Below are experts of layer 3 (counted from 0) of a mixture-of-experts language model. Rows are named router (the router's row for the expert), up (a neuron's input weights, with its number), down (a neuron's output weights, with its number) and show model dimensions 256-383. Each number is 50 + 10 x the weight over its row's rms, rounded and kept within 0 to 99.
Before each expert's rows: "comes before" lists some tokens at least twice as common just after its tokens as in all text. This comes from a sample of Wikipedia text that the model never trained on. Tokens count by the router's weight.

# expert 1
comes before: "\n", " The", " He", " In", " It", "S"
router:47 38 38 49 47 59 54 42 62 49 50 36 56 45 59 57 54 64 53 35 48 63 59 61 58 51 35 59 25 66 55 47 55 75 50 45 36 49 37 46 47 45 44 52 46 54 46 71 52 57 70 56 58 60 47 59 41 58 44 40 49 45 53 48 31 43 36 51 48 58 52 40 50 45 36 50 56 52 78 46 74 55 53 27 34 57 45 77 48 55 53 51 55 68 40 56 53 54 42 42 64 49 51 49 46 56 40 50 63 43 65 39 52 60 54 59 49 55 56 47 36 51 39 61 43 55 66 44
up1:48 49 39 44 64 40 59 41 55 47 51 50 37 51 60 33 43 66 56 43 57 56 38 62 51 70 42 37 48 43 54 46 52 54 43 50 52 59 49 44 52 47 46 71 55 48 41 46 75 52 67 58 52 45 57 34 40 51 54 50 55 62 43 48 52 41 50 52 46 46 50 63 58 41 37 58 47 51 56 44 43 36 32 67 44 44 62 67 59 48 59 53 76 75 54 56 47 54 54 58 35 56 63 44 52 41 47 54 61 59 50 62 55 34 63 30 51 55 77 68 52 41 47 67 45 62 35 51
down1:43 32 61 52 53 42 50 53 57 65 49 50 30 60 60 61 43 52 37 41 53 48 61 50 52 57 66 41 57 51 26 39 29 47 43 64 39 36 51 48 42 51 65 64 56 62 45 45 54 58 50 38 54 62 40 46 58 56 48 20 34 48 58 58 50 54 55 52 47 44 50 59 50 52 60 35 35 53 46 65 49 60 49 49 45 68 45 54 41 59 51 52 43 54 53 40 63 48 67 48 71 65 63 52 36 37 70 58 47 46 56 61 50 57 42 55 45 47 46 45 55 46 45 53 45 56 43 42
up2:70 46 42 56 56 73 42 53 68 56 53 44 43 42 51 49 39 48 55 56 65 43 38 56 53 56 54 65 45 46 56 54 26 56 61 43 49 72 54 46 55 32 48 65 42 65 40 58 56 31 55 42 42 33 43 55 54 59 51 44 77 46 59 43 47 56 49 34 45 51 51 52 47 44 71 70 60 41 33 38 49 42 39 53 37 52 39 61 59 53 44 33 56 63 54 64 44 49 61 75 58 63 37 49 72 71 43 44 49 45 61 41 49 55 46 56 54 43 52 51 73 52 36 35 42 48 38 33
down2:35 56 42 59 65 42 58 54 36 40 50 60 51 51 54 59 55 61 56 57 38 50 55 52 43 56 43 48 50 61 57 48 59 38 53 59 52 42 43 53 57 60 38 57 35 30 60 62 63 55 57 43 41 47 73 51 61 43 52 49 58 33 50 46 61 63 44 53 35 49 53 49 58 47 61 71 44 56 57 44 52 41 59 47 46 33 45 48 49 31 64 46 61 53 59 44 49 41 46 68 42 35 50 49 60 46 54 46 80 59 63 38 50 40 68 73 38 38 63 54 55 70 41 39 55 50 33 31
up3:58 44 22 58 68 57 52 64 57 59 66 47 43 48 59 59 49 58 72 47 43 54 69 53 59 45 64 54 57 44 56 44 59 34 51 43 68 68 75 42 57 36 45 65 38 48 62 55 42 48 61 44 52 41 41 39 56 46 61 49 30 65 24 54 43 45 70 40 39 42 51 58 45 47 52 43 62 60 41 49 33 37 37 36 40 29 45 61 52 38 45 46 77 54 32 43 28 61 47 48 45 48 41 47 45 46 50 51 43 42 71 57 49 55 50 53 48 51 42 41 61 38 48 36 50 50 58 80
down3:47 41 59 38 47 46 56 23 65 50 53 49 42 64 42 24 68 55 57 42 34 35 52 53 50 63 44 33 47 49 37 37 48 41 59 70 37 61 39 33 53 48 34 60 61 48 62 44 59 48 58 45 49 40 55 81 26 57 50 43 54 44 31 49 48 51 47 56 57 46 27 41 63 35 53 45 49 54 54 69 45 44 53 59 55 48 52 55 46 24 53 49 62 46 45 63 48 62 39 53 67 45 59 38 48 40 42 40 57 46 71 55 48 54 54 55 53 46 45 56 49 55 56 29 59 59 48 30
up4:48 59 60 40 48 48 53 50 35 54 48 49 46 45 49 44 59 53 64 58 52 34 55 51 55 51 50 51 41 51 52 64 58 56 49 61 44 65 46 59 54 55 61 48 51 49 52 71 49 52 44 56 47 59 43 51 45 48 34 44 40 43 47 49 41 59 47 29 49 63 55 51 57 65 54 65 62 54 46 38 47 47 72 50 47 39 47 33 46 39 58 34 38 68 30 53 51 39 46 44 56 59 49 48 51 41 64 51 32 48 57 55 47 67 55 47 50 55 25 65 54 35 58 64 47 57 48 44
down4:51 47 39 34 49 43 55 55 59 41 60 73 43 56 48 54 66 38 63 67 41 48 47 59 44 46 41 73 49 63 66 63 39 44 56 61 55 37 63 67 51 48 28 46 78 45 43 49 60 48 61 55 38 53 42 52 49 52 50 62 35 46 71 27 38 72 59 44 34 61 50 46 54 74 47 59 48 42 53 49 61 44 46 51 47 49 40 53 66 53 57 58 42 54 67 63 38 44 61 58 33 71 76 52 54 49 43 47 56 55 41 35 57 50 50 42 42 42 58 42 50 64 55 46 44 64 57 46
up5:37 52 66 45 43 51 53 64 45 47 54 38 60 52 63 42 45 24 37 40 50 51 50 37 53 42 49 64 52 57 40 43 39 62 29 66 37 68 32 56 55 60 47 53 34 45 46 57 51 46 53 44 49 29 49 45 60 41 46 57 41 47 39 53 57 41 47 59 39 49 67 47 44 55 68 44 49 51 50 48 50 62 67 51 52 51 15 54 57 43 63 48 72 47 54 60 56 45 40 76 43 43 45 42 38 56 56 44 43 30 44 37 64 38 48 50 43 44 41 60 54 44 36 42 48 51 53 44
down5:37 60 40 37 50 45 45 40 41 61 48 66 48 71 48 48 64 60 52 72 52 45 30 65 66 34 54 47 38 30 49 63 52 43 46 39 40 39 48 55 42 42 54 41 49 51 81 53 37 66 64 59 38 61 46 65 58 33 30 42 52 48 53 52 62 48 55 46 48 78 45 65 52 57 53 44 45 50 54 50 57 52 75 49 37 50 62 45 28 53 51 70 65 41 55 44 54 52 41 40 56 55 61 52 47 41 34 46 64 45 56 49 53 49 39 57 34 63 54 56 34 59 43 79 35 34 60 47
up6:39 48 37 53 64 41 46 50 30 68 64 58 69 50 38 64 59 60 40 41 51 48 37 55 50 49 40 67 56 51 57 44 52 40 58 60 58 38 59 72 37 38 62 56 35 63 67 45 53 46 43 52 46 53 58 35 41 54 40 48 38 58 46 44 39 52 64 64 54 36 40 55 70 43 51 60 48 52 55 52 46 44 59 37 64 51 49 49 45 58 66 39 53 52 49 47 48 52 35 62 57 22 45 66 51 38 23 55 63 62 54 32 47 52 31 49 63 34 66 58 54 43 59 53 51 55 22 47
down6:39 69 59 50 33 60 58 81 67 23 50 52 73 55 54 51 57 54 58 57 60 45 64 33 43 69 59 54 53 25 59 55 54 55 40 37 48 55 59 57 50 48 49 47 54 49 62 59 64 51 44 35 58 42 42 57 51 48 46 51 51 45 54 30 58 52 34 36 63 47 26 56 52 50 60 49 53 38 52 45 31 51 56 44 54 39 57 35 55 38 46 43 69 50 57 55 54 64 52 63 60 62 30 51 52 48 49 47 47 74 48 49 44 35 43 61 47 37 58 61 68 42 37 55 34 51 50 46
up7:62 58 52 56 55 63 45 48 56 48 45 62 62 38 31 46 42 31 70 49 37 48 51 41 48 41 46 40 49 56 62 48 53 47 53 39 60 53 41 64 61 74 42 47 61 54 51 50 46 55 34 46 52 61 61 49 57 54 42 65 40 54 49 38 50 41 59 42 45 59 55 46 42 52 46 61 66 48 40 58 41 28 40 47 53 49 62 61 70 50 67 51 57 65 57 41 22 45 48 46 60 38 50 44 39 60 58 46 64 36 52 59 55 46 35 36 48 57 45 48 53 54 44 37 30 46 37 54
down7:50 59 37 46 53 49 46 45 42 38 53 53 49 53 46 47 45 41 54 35 54 60 49 41 51 52 53 56 64 62 60 36 57 58 27 52 47 56 34 41 38 58 57 41 48 51 54 33 48 59 58 63 63 38 39 58 55 73 40 62 52 50 79 60 37 50 47 32 43 45 38 56 38 50 37 39 60 71 55 48 53 49 46 51 57 50 42 53 40 65 53 47 40 40 26 47 39 42 49 49 67 37 49 49 38 46 47 64 62 44 54 39 55 61 57 57 63 49 61 48 38 71 39 64 47 49 32 50
up8:66 59 50 59 39 54 46 59 46 58 33 57 62 28 47 49 76 49 47 49 46 43 41 58 61 43 33 45 60 62 55 52 73 45 59 52 49 51 47 47 30 62 45 48 32 46 69 56 50 20 29 50 48 49 39 57 48 63 45 55 40 51 44 57 44 59 47 49 44 43 51 41 63 54 40 43 54 47 78 52 47 50 38 59 49 59 57 37 48 54 44 31 86 59 67 67 54 54 33 54 62 45 63 53 50 64 45 45 46 70 65 63 59 52 39 35 61 43 60 39 62 47 47 56 51 42 54 64
down8:49 35 41 53 58 44 53 70 52 59 58 50 45 43 51 34 47 38 51 42 51 54 42 54 40 42 51 58 50 43 48 56 58 67 61 55 15 50 65 52 59 49 44 35 57 34 55 40 39 36 43 49 50 42 55 42 70 47 55 41 38 43 33 43 43 64 48 54 40 51 46 53 36 52 58 43 67 44 64 48 54 45 52 41 46 63 59 55 58 42 56 40 59 53 51 50 50 50 60 37 34 57 74 45 54 37 62 51 44 53 47 62 57 56 52 59 59 46 52 54 51 60 55 37 42 46 45 50
up9:42 59 37 40 48 45 48 61 56 40 46 48 55 58 37 58 73 47 54 44 56 56 31 43 68 51 37 48 70 50 43 34 46 60 62 64 50 46 58 45 53 52 55 67 53 36 54 46 50 43 39 50 64 65 64 59 31 43 57 53 57 45 59 36 57 66 42 53 40 62 32 48 31 70 44 68 53 44 51 55 47 47 38 53 45 39 48 42 51 58 34 47 51 48 75 59 50 27 37 51 36 54 35 37 49 54 47 49 47 62 41 65 66 62 43 41 52 53 63 59 53 63 63 41 51 67 52 59
down9:47 65 43 46 41 35 42 61 44 39 47 55 65 49 48 38 28 54 33 45 26 46 43 50 56 51 39 42 49 60 31 75 48 34 38 45 68 47 39 62 67 56 55 48 76 39 45 56 57 47 82 59 59 42 46 68 37 52 48 31 63 39 59 41 55 42 50 50 61 42 35 52 31 41 51 59 50 32 41 54 47 39 48 43 49 56 34 47 45 46 52 56 66 46 34 48 41 52 44 55 56 54 49 45 41 54 50 43 66 47 49 44 53 57 73 49 44 52 44 52 59 57 53 53 32 30 65 39
up10:50 52 59 40 51 47 42 41 38 59 48 36 46 44 46 62 42 53 56 53 51 57 44 36 52 50 36 48 33 39 69 52 72 54 68 47 54 51 64 46 65 50 52 68 24 41 50 64 67 54 56 47 39 54 46 47 52 49 49 65 41 51 54 34 52 46 51 38 63 61 40 41 45 47 41 37 37 57 44 52 53 52 43 66 32 59 45 60 47 48 40 43 55 63 44 32 34 56 52 57 40 44 52 59 41 61 55 67 50 51 36 46 63 61 51 54 38 37 49 60 39 32 52 40 55 56 63 57
down10:52 51 37 53 66 40 50 47 47 51 49 55 37 32 50 58 58 44 53 69 42 46 63 44 54 59 43 54 57 45 74 57 59 58 48 46 51 69 41 43 36 51 57 49 42 28 54 51 60 31 52 54 45 49 38 30 62 41 50 45 52 56 55 42 50 58 37 53 38 53 75 43 41 43 51 20 44 49 61 63 50 46 44 54 52 64 60 50 36 67 47 45 52 55 28 34 60 40 56 60 42 57 54 53 50 43 66 53 64 42 58 51 43 45 44 59 32 45 59 54 35 65 42 64 49 48 18 55
up11:45 53 45 52 26 57 53 56 32 53 42 26 58 45 63 49 34 44 48 50 44 48 54 34 50 49 53 50 48 69 58 50 58 44 50 58 38 49 50 42 57 44 38 42 29 46 51 63 52 68 53 65 58 52 55 64 65 63 58 32 53 49 50 54 50 46 49 49 65 26 50 68 48 55 53 56 71 57 47 52 42 60 45 63 54 46 59 44 33 49 60 41 44 47 61 64 57 64 29 68 44 48 42 47 41 48 54 46 57 34 59 40 43 46 47 52 22 65 60 28 41 51 44 39 47 64 60 51
down11:41 37 44 67 58 50 59 50 57 42 43 49 45 52 43 40 50 56 41 41 46 43 56 71 65 30 56 50 59 46 41 36 38 63 45 55 26 52 31 43 55 69 65 44 41 61 64 44 51 40 61 43 52 41 50 55 52 35 66 64 51 50 33 40 57 53 51 42 65 58 51 58 59 48 60 37 52 61 65 38 31 62 46 41 42 50 53 61 57 74 47 35 41 44 32 54 40 35 60 49 68 52 57 59 68 52 52 51 49 72 49 53 56 57 53 54 39 62 49 42 59 53 45 61 54 45 47 45
up12:49 56 46 45 36 59 54 47 48 64 46 46 53 39 45 42 59 63 46 44 48 42 41 36 57 35 56 52 46 67 51 37 45 60 65 66 60 60 31 40 44 41 43 41 38 45 62 36 38 52 71 45 52 54 52 63 54 65 54 51 40 47 48 58 57 37 56 50 52 29 47 50 53 54 58 63 70 49 46 38 55 64 55 42 53 44 46 57 32 59 41 51 61 35 67 28 59 43 40 42 54 45 41 50 48 51 60 49 43 44 50 57 45 62 43 66 49 58 30 45 55 53 34 33 38 73 46 46
down12:51 59 56 40 51 47 31 61 41 36 45 58 62 49 63 49 47 45 39 67 51 50 52 60 54 45 79 50 50 47 50 63 58 67 43 62 54 39 60 59 47 29 58 61 44 42 57 41 38 34 41 54 61 53 43 46 42 32 58 36 74 50 42 55 26 70 29 32 49 53 47 53 57 51 59 61 54 42 46 42 35 51 44 52 45 31 54 47 49 61 55 46 55 48 35 45 53 30 43 48 52 51 60 47 41 50 45 59 61 65 50 55 39 24 57 63 33 57 42 55 35 45 53 55 45 51 63 52
up13:49 64 40 54 57 59 52 55 53 69 50 42 50 51 67 47 46 48 40 45 62 49 24 49 48 68 54 64 51 59 63 38 52 47 52 74 37 41 49 57 58 31 57 48 50 37 58 61 57 57 55 51 49 52 36 58 57 61 33 48 47 53 51 51 51 36 54 50 45 71 56 48 45 62 57 57 42 57 45 46 57 54 58 42 69 55 47 44 56 49 32 42 60 41 63 73 36 43 44 53 56 38 52 54 50 53 55 56 69 53 42 51 60 53 57 43 65 52 17 56 63 60 44 43 53 45 65 56
down13:58 39 39 61 28 50 38 57 54 46 47 35 52 67 60 25 38 55 48 55 42 54 47 45 38 42 44 46 49 54 62 62 68 47 65 50 43 46 48 64 46 53 53 66 61 30 72 62 71 65 45 51 60 47 54 38 37 53 45 62 40 53 55 52 61 67 41 59 44 42 35 50 43 48 18 36 51 34 63 41 50 42 43 58 63 39 43 53 50 63 38 56 37 47 49 54 38 69 52 53 43 52 48 56 55 58 46 52 40 73 55 44 54 58 47 55 52 59 56 59 70 43 63 51 47 58 61 43
up14:55 69 30 62 53 37 75 57 57 41 58 62 60 52 42 48 49 44 56 61 46 27 39 51 41 58 52 33 55 53 32 41 57 45 36 83 50 54 38 59 33 49 46 40 60 50 56 57 32 43 51 45 59 54 52 52 58 68 40 52 56 50 62 68 43 47 65 60 53 54 62 38 50 53 57 50 60 43 45 37 45 50 48 36 34 51 65 54 40 71 56 50 45 52 63 62 48 78 60 49 56 57 60 44 48 36 45 44 59 43 61 50 56 50 39 46 48 31 56 42 50 43 62 47 50 65 59 51
down14:33 54 50 55 44 43 69 43 55 40 67 45 37 59 63 40 59 33 49 39 43 33 62 50 57 38 37 54 60 31 51 44 77 57 56 66 66 61 30 65 48 44 56 68 55 61 67 45 45 53 44 42 63 40 39 42 54 51 50 48 38 36 61 47 65 46 61 57 55 56 42 41 39 54 61 51 57 56 51 33 48 39 41 45 46 39 48 46 57 49 42 68 47 34 51 48 50 42 44 45 63 56 51 29 58 43 55 59 57 64 54 47 38 28 60 32 62 30 39 51 58 39 43 50 50 56 58 50
up15:44 43 50 47 50 56 51 69 57 50 64 38 60 34 55 30 54 47 30 54 51 41 40 37 51 31 56 48 52 39 47 49 42 48 61 55 36 41 69 41 49 60 68 53 37 44 48 67 56 45 47 40 52 44 55 52 48 55 49 43 53 72 52 48 56 46 62 31 41 68 28 45 41 42 45 54 53 37 66 58 49 56 43 36 70 31 60 63 66 48 44 62 40 37 32 59 62 44 61 52 46 57 60 30 47 45 45 51 43 51 55 49 36 44 69 42 54 40 57 63 49 46 53 50 69 36 59 62
down15:24 54 40 45 51 26 48 48 46 46 52 47 48 56 56 49 65 58 36 41 51 47 51 60 52 47 47 58 29 66 56 36 41 56 55 55 52 62 37 69 56 53 70 51 31 58 46 57 39 50 64 48 60 43 47 54 36 40 53 48 52 56 51 35 40 60 57 61 40 44 53 52 45 66 41 46 69 46 48 46 42 41 62 51 56 71 65 57 52 51 55 56 48 37 48 67 55 43 38 55 46 61 65 34 53 42 46 48 59 40 64 44 54 47 70 62 47 43 51 54 41 38 46 60 53 70 35 30
up16:61 45 54 47 49 53 59 49 62 63 51 52 55 42 49 57 59 56 45 42 59 60 51 57 57 49 42 44 68 37 56 55 41 63 51 48 64 54 62 53 28 40 45 65 56 77 52 36 41 51 56 40 59 42 58 57 56 46 46 49 48 54 54 56 54 42 45 55 58 46 47 47 27 60 43 40 39 53 51 51 59 51 73 62 46 43 57 53 58 68 32 45 47 59 52 66 51 48 68 68 69 47 55 48 38 43 52 31 58 49 44 43 43 53 57 44 31 57 59 40 40 43 52 42 58 53 56 42
down16:44 55 36 47 34 47 43 48 53 56 38 56 57 60 72 44 61 46 41 53 53 50 63 37 51 63 65 52 43 57 56 50 44 50 41 52 61 47 55 45 50 56 48 53 58 20 60 52 62 48 51 53 67 46 54 48 44 51 46 54 51 59 57 60 40 35 42 49 47 59 33 43 53 43 27 48 42 52 58 52 72 51 36 53 65 45 55 39 54 51 55 33 39 46 41 52 31 79 59 45 43 66 53 51 53 57 59 55 53 48 44 49 55 42 44 67 51 42 40 59 41 54 53 55 46 42 58 56
up17:60 32 51 62 60 45 48 48 48 49 24 37 57 37 59 51 57 56 45 69 60 31 51 60 46 59 42 42 48 52 53 60 44 42 55 43 51 60 70 37 40 54 54 67 39 51 39 62 62 57 45 34 72 62 46 27 46 50 44 54 43 41 54 63 65 45 62 45 44 58 65 49 65 53 39 33 38 57 51 76 41 57 39 58 46 62 68 43 47 39 43 60 59 47 57 32 58 47 32 59 48 53 36 46 44 49 35 43 70 37 54 32 58 65 41 66 55 53 53 53 39 66 49 36 53 71 63 58
down17:54 51 49 33 53 64 49 45 49 42 59 71 50 29 66 44 53 55 53 62 46 42 48 73 42 42 42 57 50 37 47 52 46 43 60 60 37 51 63 54 53 53 56 42 59 42 61 45 69 53 51 56 48 57 13 51 49 47 51 43 32 55 43 44 46 39 55 52 53 52 43 61 52 38 65 52 56 51 63 42 50 41 59 48 45 54 69 59 51 64 41 46 52 71 45 40 59 47 56 62 58 36 58 40 65 40 38 56 45 39 59 28 39 52 52 56 53 45 53 43 40 63 56 54 48 44 64 51
up18:53 54 60 45 48 60 46 38 69 74 48 60 74 19 64 65 67 59 57 36 55 54 64 40 43 57 52 40 52 61 53 53 47 54 52 56 62 66 44 68 60 59 68 44 52 53 41 72 45 43 46 54 59 40 55 40 61 53 72 62 45 54 35 31 55 52 55 42 48 61 57 44 38 57 57 37 52 58 45 51 54 37 54 47 52 42 56 59 57 48 61 30 53 58 48 53 46 50 32 55 61 41 75 61 62 42 33 54 57 50 40 46 44 29 35 51 54 48 45 54 46 41 54 57 37 71 50 37
down18:53 55 30 40 59 27 50 57 53 46 56 58 43 65 36 40 77 67 58 50 38 59 28 47 44 48 60 59 48 51 65 42 39 51 39 47 47 50 53 49 51 58 26 26 45 52 48 48 59 55 71 40 52 48 46 48 45 40 54 55 56 62 49 63 52 51 45 53 38 55 36 49 67 35 49 47 70 73 71 42 54 58 52 45 46 45 55 48 40 69 55 35 41 46 49 47 46 55 36 51 69 43 49 51 60 58 56 44 45 45 42 37 55 51 54 44 74 60 58 52 38 58 48 46 47 56 30 64
up19:47 43 33 59 51 51 41 44 50 52 53 49 48 56 45 44 36 34 66 72 56 54 45 48 63 63 55 49 40 45 53 42 56 44 54 51 55 42 42 43 49 44 45 40 40 50 50 49 55 53 56 79 50 46 47 53 42 53 58 60 43 52 35 37 58 54 49 40 57 56 59 59 37 57 44 54 44 33 34 62 48 52 48 57 42 52 52 53 66 26 67 58 38 61 54 42 42 46 60 60 56 43 60 45 50 55 41 58 48 56 46 70 48 55 63 62 37 47 43 42 66 54 72 41 57 43 56 49
down19:43 28 58 27 48 63 62 54 65 48 55 56 73 47 48 53 39 66 59 60 44 42 53 48 40 45 49 39 41 41 53 59 39 62 58 60 65 52 38 43 54 65 68 61 47 55 44 57 59 56 40 43 51 56 47 37 65 46 53 52 49 51 53 48 59 48 39 47 57 42 58 60 70 79 64 43 61 41 45 32 67 49 38 56 30 39 45 56 43 47 43 41 56 35 36 63 38 46 45 49 56 48 50 57 61 63 48 38 49 47 30 60 37 45 53 53 56 51 35 49 45 63 49 62 48 44 45 51
up20:42 46 45 53 60 45 46 51 49 62 32 49 54 55 45 53 56 64 49 64 36 37 67 49 62 41 55 38 34 46 48 51 42 53 50 40 37 38 54 55 57 51 58 47 39 47 61 65 60 40 56 36 56 54 59 45 48 66 71 46 68 50 68 59 56 43 43 44 51 58 45 48 48 47 51 58 58 56 35 36 41 52 72 48 61 37 55 41 55 54 51 64 65 53 57 33 36 53 43 60 40 53 77 59 58 40 57 73 55 46 58 34 36 48 65 49 40 57 69 49 52 49 39 33 40 44 38 42
down20:69 36 59 58 66 45 51 50 47 37 52 55 63 51 47 39 38 29 63 60 31 48 58 64 61 65 41 51 42 38 66 32 24 46 32 42 51 48 49 46 51 52 56 48 54 48 27 41 46 44 59 39 56 48 49 31 41 50 59 36 58 55 70 33 56 50 38 63 41 47 52 45 37 67 53 56 63 50 70 50 40 62 47 53 55 40 44 51 65 56 56 51 49 53 43 38 37 52 49 49 77 54 37 56 42 77 62 64 49 36 55 45 38 55 53 36 57 47 57 35 55 49 47 36 47 62 45 52
up21:48 37 50 40 55 42 41 51 52 47 54 57 49 60 52 57 40 54 37 45 39 49 41 61 52 46 47 74 69 44 59 69 29 49 44 41 56 58 64 50 55 56 35 33 54 46 51 22 59 38 57 59 61 40 45 27 55 63 45 54 49 58 47 59 46 49 61 38 40 47 44 47 66 50 49 51 38 60 32 44 47 54 44 68 66 32 50 65 42 54 60 60 64 41 51 66 55 38 59 67 51 69 56 49 43 37 54 57 49 53 58 46 32 49 59 62 61 47 57 40 59 42 55 58 31 34 34 45
down21:44 43 51 54 38 55 52 63 53 71 34 51 42 49 39 60 53 48 34 41 78 62 35 41 60 36 56 53 52 50 51 46 52 37 34 70 49 55 43 51 54 58 62 37 46 41 48 45 61 61 66 56 42 46 59 53 44 52 35 51 62 52 50 51 53 49 65 68 58 60 60 51 49 63 51 59 55 33 51 46 54 46 58 47 46 53 49 63 50 33 37 70 67 57 46 52 52 60 84 41 44 54 46 47 54 48 54 53 61 47 55 38 52 41 30 49 58 50 46 48 42 46 43 36 76 52 37 56
up22:39 33 49 32 53 79 55 68 43 48 44 34 48 42 47 50 51 51 54 51 60 72 48 51 49 41 59 53 54 55 50 40 54 42 56 54 51 50 34 50 61 36 56 33 48 58 66 49 28 58 56 65 50 39 42 49 42 50 67 44 43 45 41 58 40 71 59 55 76 44 69 57 37 41 52 57 46 47 59 68 47 44 56 49 48 50 59 60 49 63 55 66 42 61 66 53 52 48 52 39 37 50 48 58 44 53 49 48 44 31 54 64 47 57 49 44 50 40 58 53 33 49 54 54 57 42 60 48
down22:57 56 36 42 64 57 39 42 59 43 68 41 29 44 57 51 67 50 40 58 56 40 48 44 54 46 59 38 47 40 59 49 46 53 45 40 47 56 68 43 58 46 47 55 49 52 62 46 57 54 47 44 38 49 43 44 56 58 66 52 49 76 44 61 55 42 61 41 59 57 29 58 31 45 54 44 53 52 54 43 45 56 49 46 56 44 49 57 48 42 42 63 48 55 40 50 72 50 54 63 41 37 77 40 50 39 42 51 48 50 67 43 44 63 51 60 50 62 54 58 38 64 31 50 51 67 48 61
up23:52 44 56 40 45 65 52 55 49 50 50 41 49 50 57 47 47 26 53 47 58 47 51 41 47 67 45 62 44 44 55 57 36 45 63 67 42 49 52 55 29 44 64 51 52 52 55 61 55 50 59 50 50 64 54 33 51 38 49 53 42 51 52 56 54 32 69 57 52 37 45 43 52 69 57 57 49 52 46 58 54 61 49 47 52 37 33 43 49 51 58 49 62 48 46 74 59 40 48 38 54 47 47 56 58 45 53 54 53 48 47 40 47 57 50 51 34 46 60 59 37 70 44 53 57 61 47 58
down23:63 59 57 39 57 62 69 64 30 42 55 48 55 30 46 49 56 59 48 44 58 53 56 37 50 41 59 46 42 45 48 30 36 46 50 49 47 37 54 62 46 43 57 70 43 68 65 46 28 51 63 57 37 54 54 47 65 62 45 41 39 45 58 52 27 53 50 64 33 36 47 54 46 27 51 69 42 53 60 47 45 38 59 44 69 49 54 53 33 58 50 45 30 44 69 46 41 39 52 73 29 49 38 49 47 33 36 43 36 42 39 47 65 35 44 45 43 67 49 47 51 46 34 51 61 37 38 37
up24:49 58 55 55 39 45 54 46 41 57 53 50 56 36 59 46 54 53 57 59 44 60 62 57 38 16 47 55 56 61 53 48 60 68 49 29 40 43 51 56 38 76 40 57 58 37 58 56 50 56 45 51 30 59 47 40 58 50 41 53 56 45 37 47 59 53 48 52 60 63 53 71 48 57 43 51 50 36 32 37 42 58 39 53 54 55 51 56 53 52 30 53 46 63 49 59 48 42 39 57 45 68 58 64 40 44 63 45 58 42 44 51 58 58 61 62 65 64 39 48 56 45 41 55 63 63 35 61
down24:66 55 46 52 52 57 49 44 40 50 54 52 38 76 47 57 55 64 28 53 37 56 59 51 55 42 33 35 69 31 44 66 49 64 54 54 32 60 53 59 30 42 48 40 45 22 40 67 46 48 72 48 47 45 49 54 39 55 56 45 34 79 56 37 45 56 58 49 18 41 43 68 45 55 62 43 55 39 43 44 59 59 55 59 46 52 48 56 58 50 59 61 55 51 44 47 41 74 59 48 37 30 39 62 69 40 44 44 64 50 56 45 47 50 66 54 43 51 35 37 50 59 38 46 60 42 56 48
up25:52 54 42 46 42 41 31 36 46 39 50 54 78 49 63 58 48 59 56 43 52 45 64 44 62 54 43 31 52 39 51 51 51 51 55 45 46 50 43 40 49 67 63 46 59 52 51 47 44 51 39 41 62 41 56 28 51 53 65 56 49 61 48 10 50 46 55 57 62 53 33 55 38 36 59 63 43 43 42 72 50 58 49 52 64 48 58 50 70 56 56 31 38 54 37 41 53 57 56 60 59 56 57 22 54 49 32 56 39 62 35 49 55 49 46 44 43 43 43 36 65 49 72 48 53 62 52 46
down25:41 48 86 40 44 53 58 36 72 53 48 29 57 64 53 32 36 46 65 25 53 48 68 46 62 50 59 41 46 50 60 45 45 34 42 61 43 61 60 58 52 43 28 53 38 42 51 35 60 54 54 55 68 53 62 44 38 54 50 59 47 30 44 48 59 52 61 54 43 48 67 35 61 66 46 44 50 15 48 54 51 58 60 39 67 35 65 69 44 32 44 47 36 56 57 39 51 50 42 48 32 56 35 48 45 64 46 71 39 58 41 54 58 47 51 45 43 43 39 36 68 51 42 34 65 66 45 56
up26:56 56 35 56 50 38 66 44 50 60 56 52 63 47 59 48 48 55 51 53 44 49 44 52 59 51 45 58 59 37 47 52 36 47 49 49 46 47 54 46 45 69 37 50 42 65 48 50 36 47 41 47 52 58 40 59 43 52 58 47 57 47 59 57 43 62 60 48 41 53 52 57 44 32 47 61 55 58 36 48 46 59 57 51 59 57 48 42 66 34 39 38 50 34 46 45 49 47 40 38 51 60 42 29 50 42 48 30 58 43 48 72 46 54 67 56 34 40 41 51 41 67 53 61 48 40 32 69
down26:60 32 50 51 55 46 40 60 43 47 63 52 37 58 21 38 64 59 69 41 54 61 46 38 50 48 51 49 41 61 37 45 42 52 56 48 48 58 61 58 69 62 46 44 37 51 82 42 57 44 60 49 59 43 72 49 53 59 35 51 46 55 62 61 52 43 20 64 39 67 43 49 57 60 62 45 48 26 43 57 56 56 39 67 25 39 37 56 35 49 83 53 58 53 67 50 33 48 39 52 47 51 64 63 50 62 55 53 42 55 50 45 51 57 44 58 46 49 44 51 36 47 55 61 36 48 64 50
up27:63 48 47 44 55 35 43 60 50 73 46 41 37 52 59 48 57 30 53 53 53 44 59 58 51 42 39 59 28 56 48 53 58 47 46 49 36 58 46 61 48 38 59 47 55 63 51 55 43 48 40 63 60 54 40 48 38 53 44 52 48 53 50 51 71 50 58 58 50 63 44 49 35 55 48 46 40 47 40 52 59 58 44 60 60 52 50 52 56 47 47 33 52 40 44 55 45 63 54 60 51 74 62 45 54 66 52 41 61 49 41 53 43 48 58 54 57 61 70 47 63 63 51 41 62 64 60 65
down27:79 52 41 60 54 51 57 54 51 60 47 35 35 47 49 47 46 59 50 50 61 42 54 75 58 46 40 64 56 66 60 43 61 56 32 45 55 52 37 44 48 65 51 53 58 47 46 47 54 67 47 58 53 57 38 59 62 55 36 53 45 37 47 51 41 37 49 48 39 44 40 41 58 49 32 51 41 45 44 36 56 67 52 52 49 74 50 53 63 41 73 45 31 43 43 62 51 47 73 45 59 56 61 47 53 45 56 38 52 67 62 52 55 54 64 58 36 51 50 53 54 37 60 51 53 39 58 47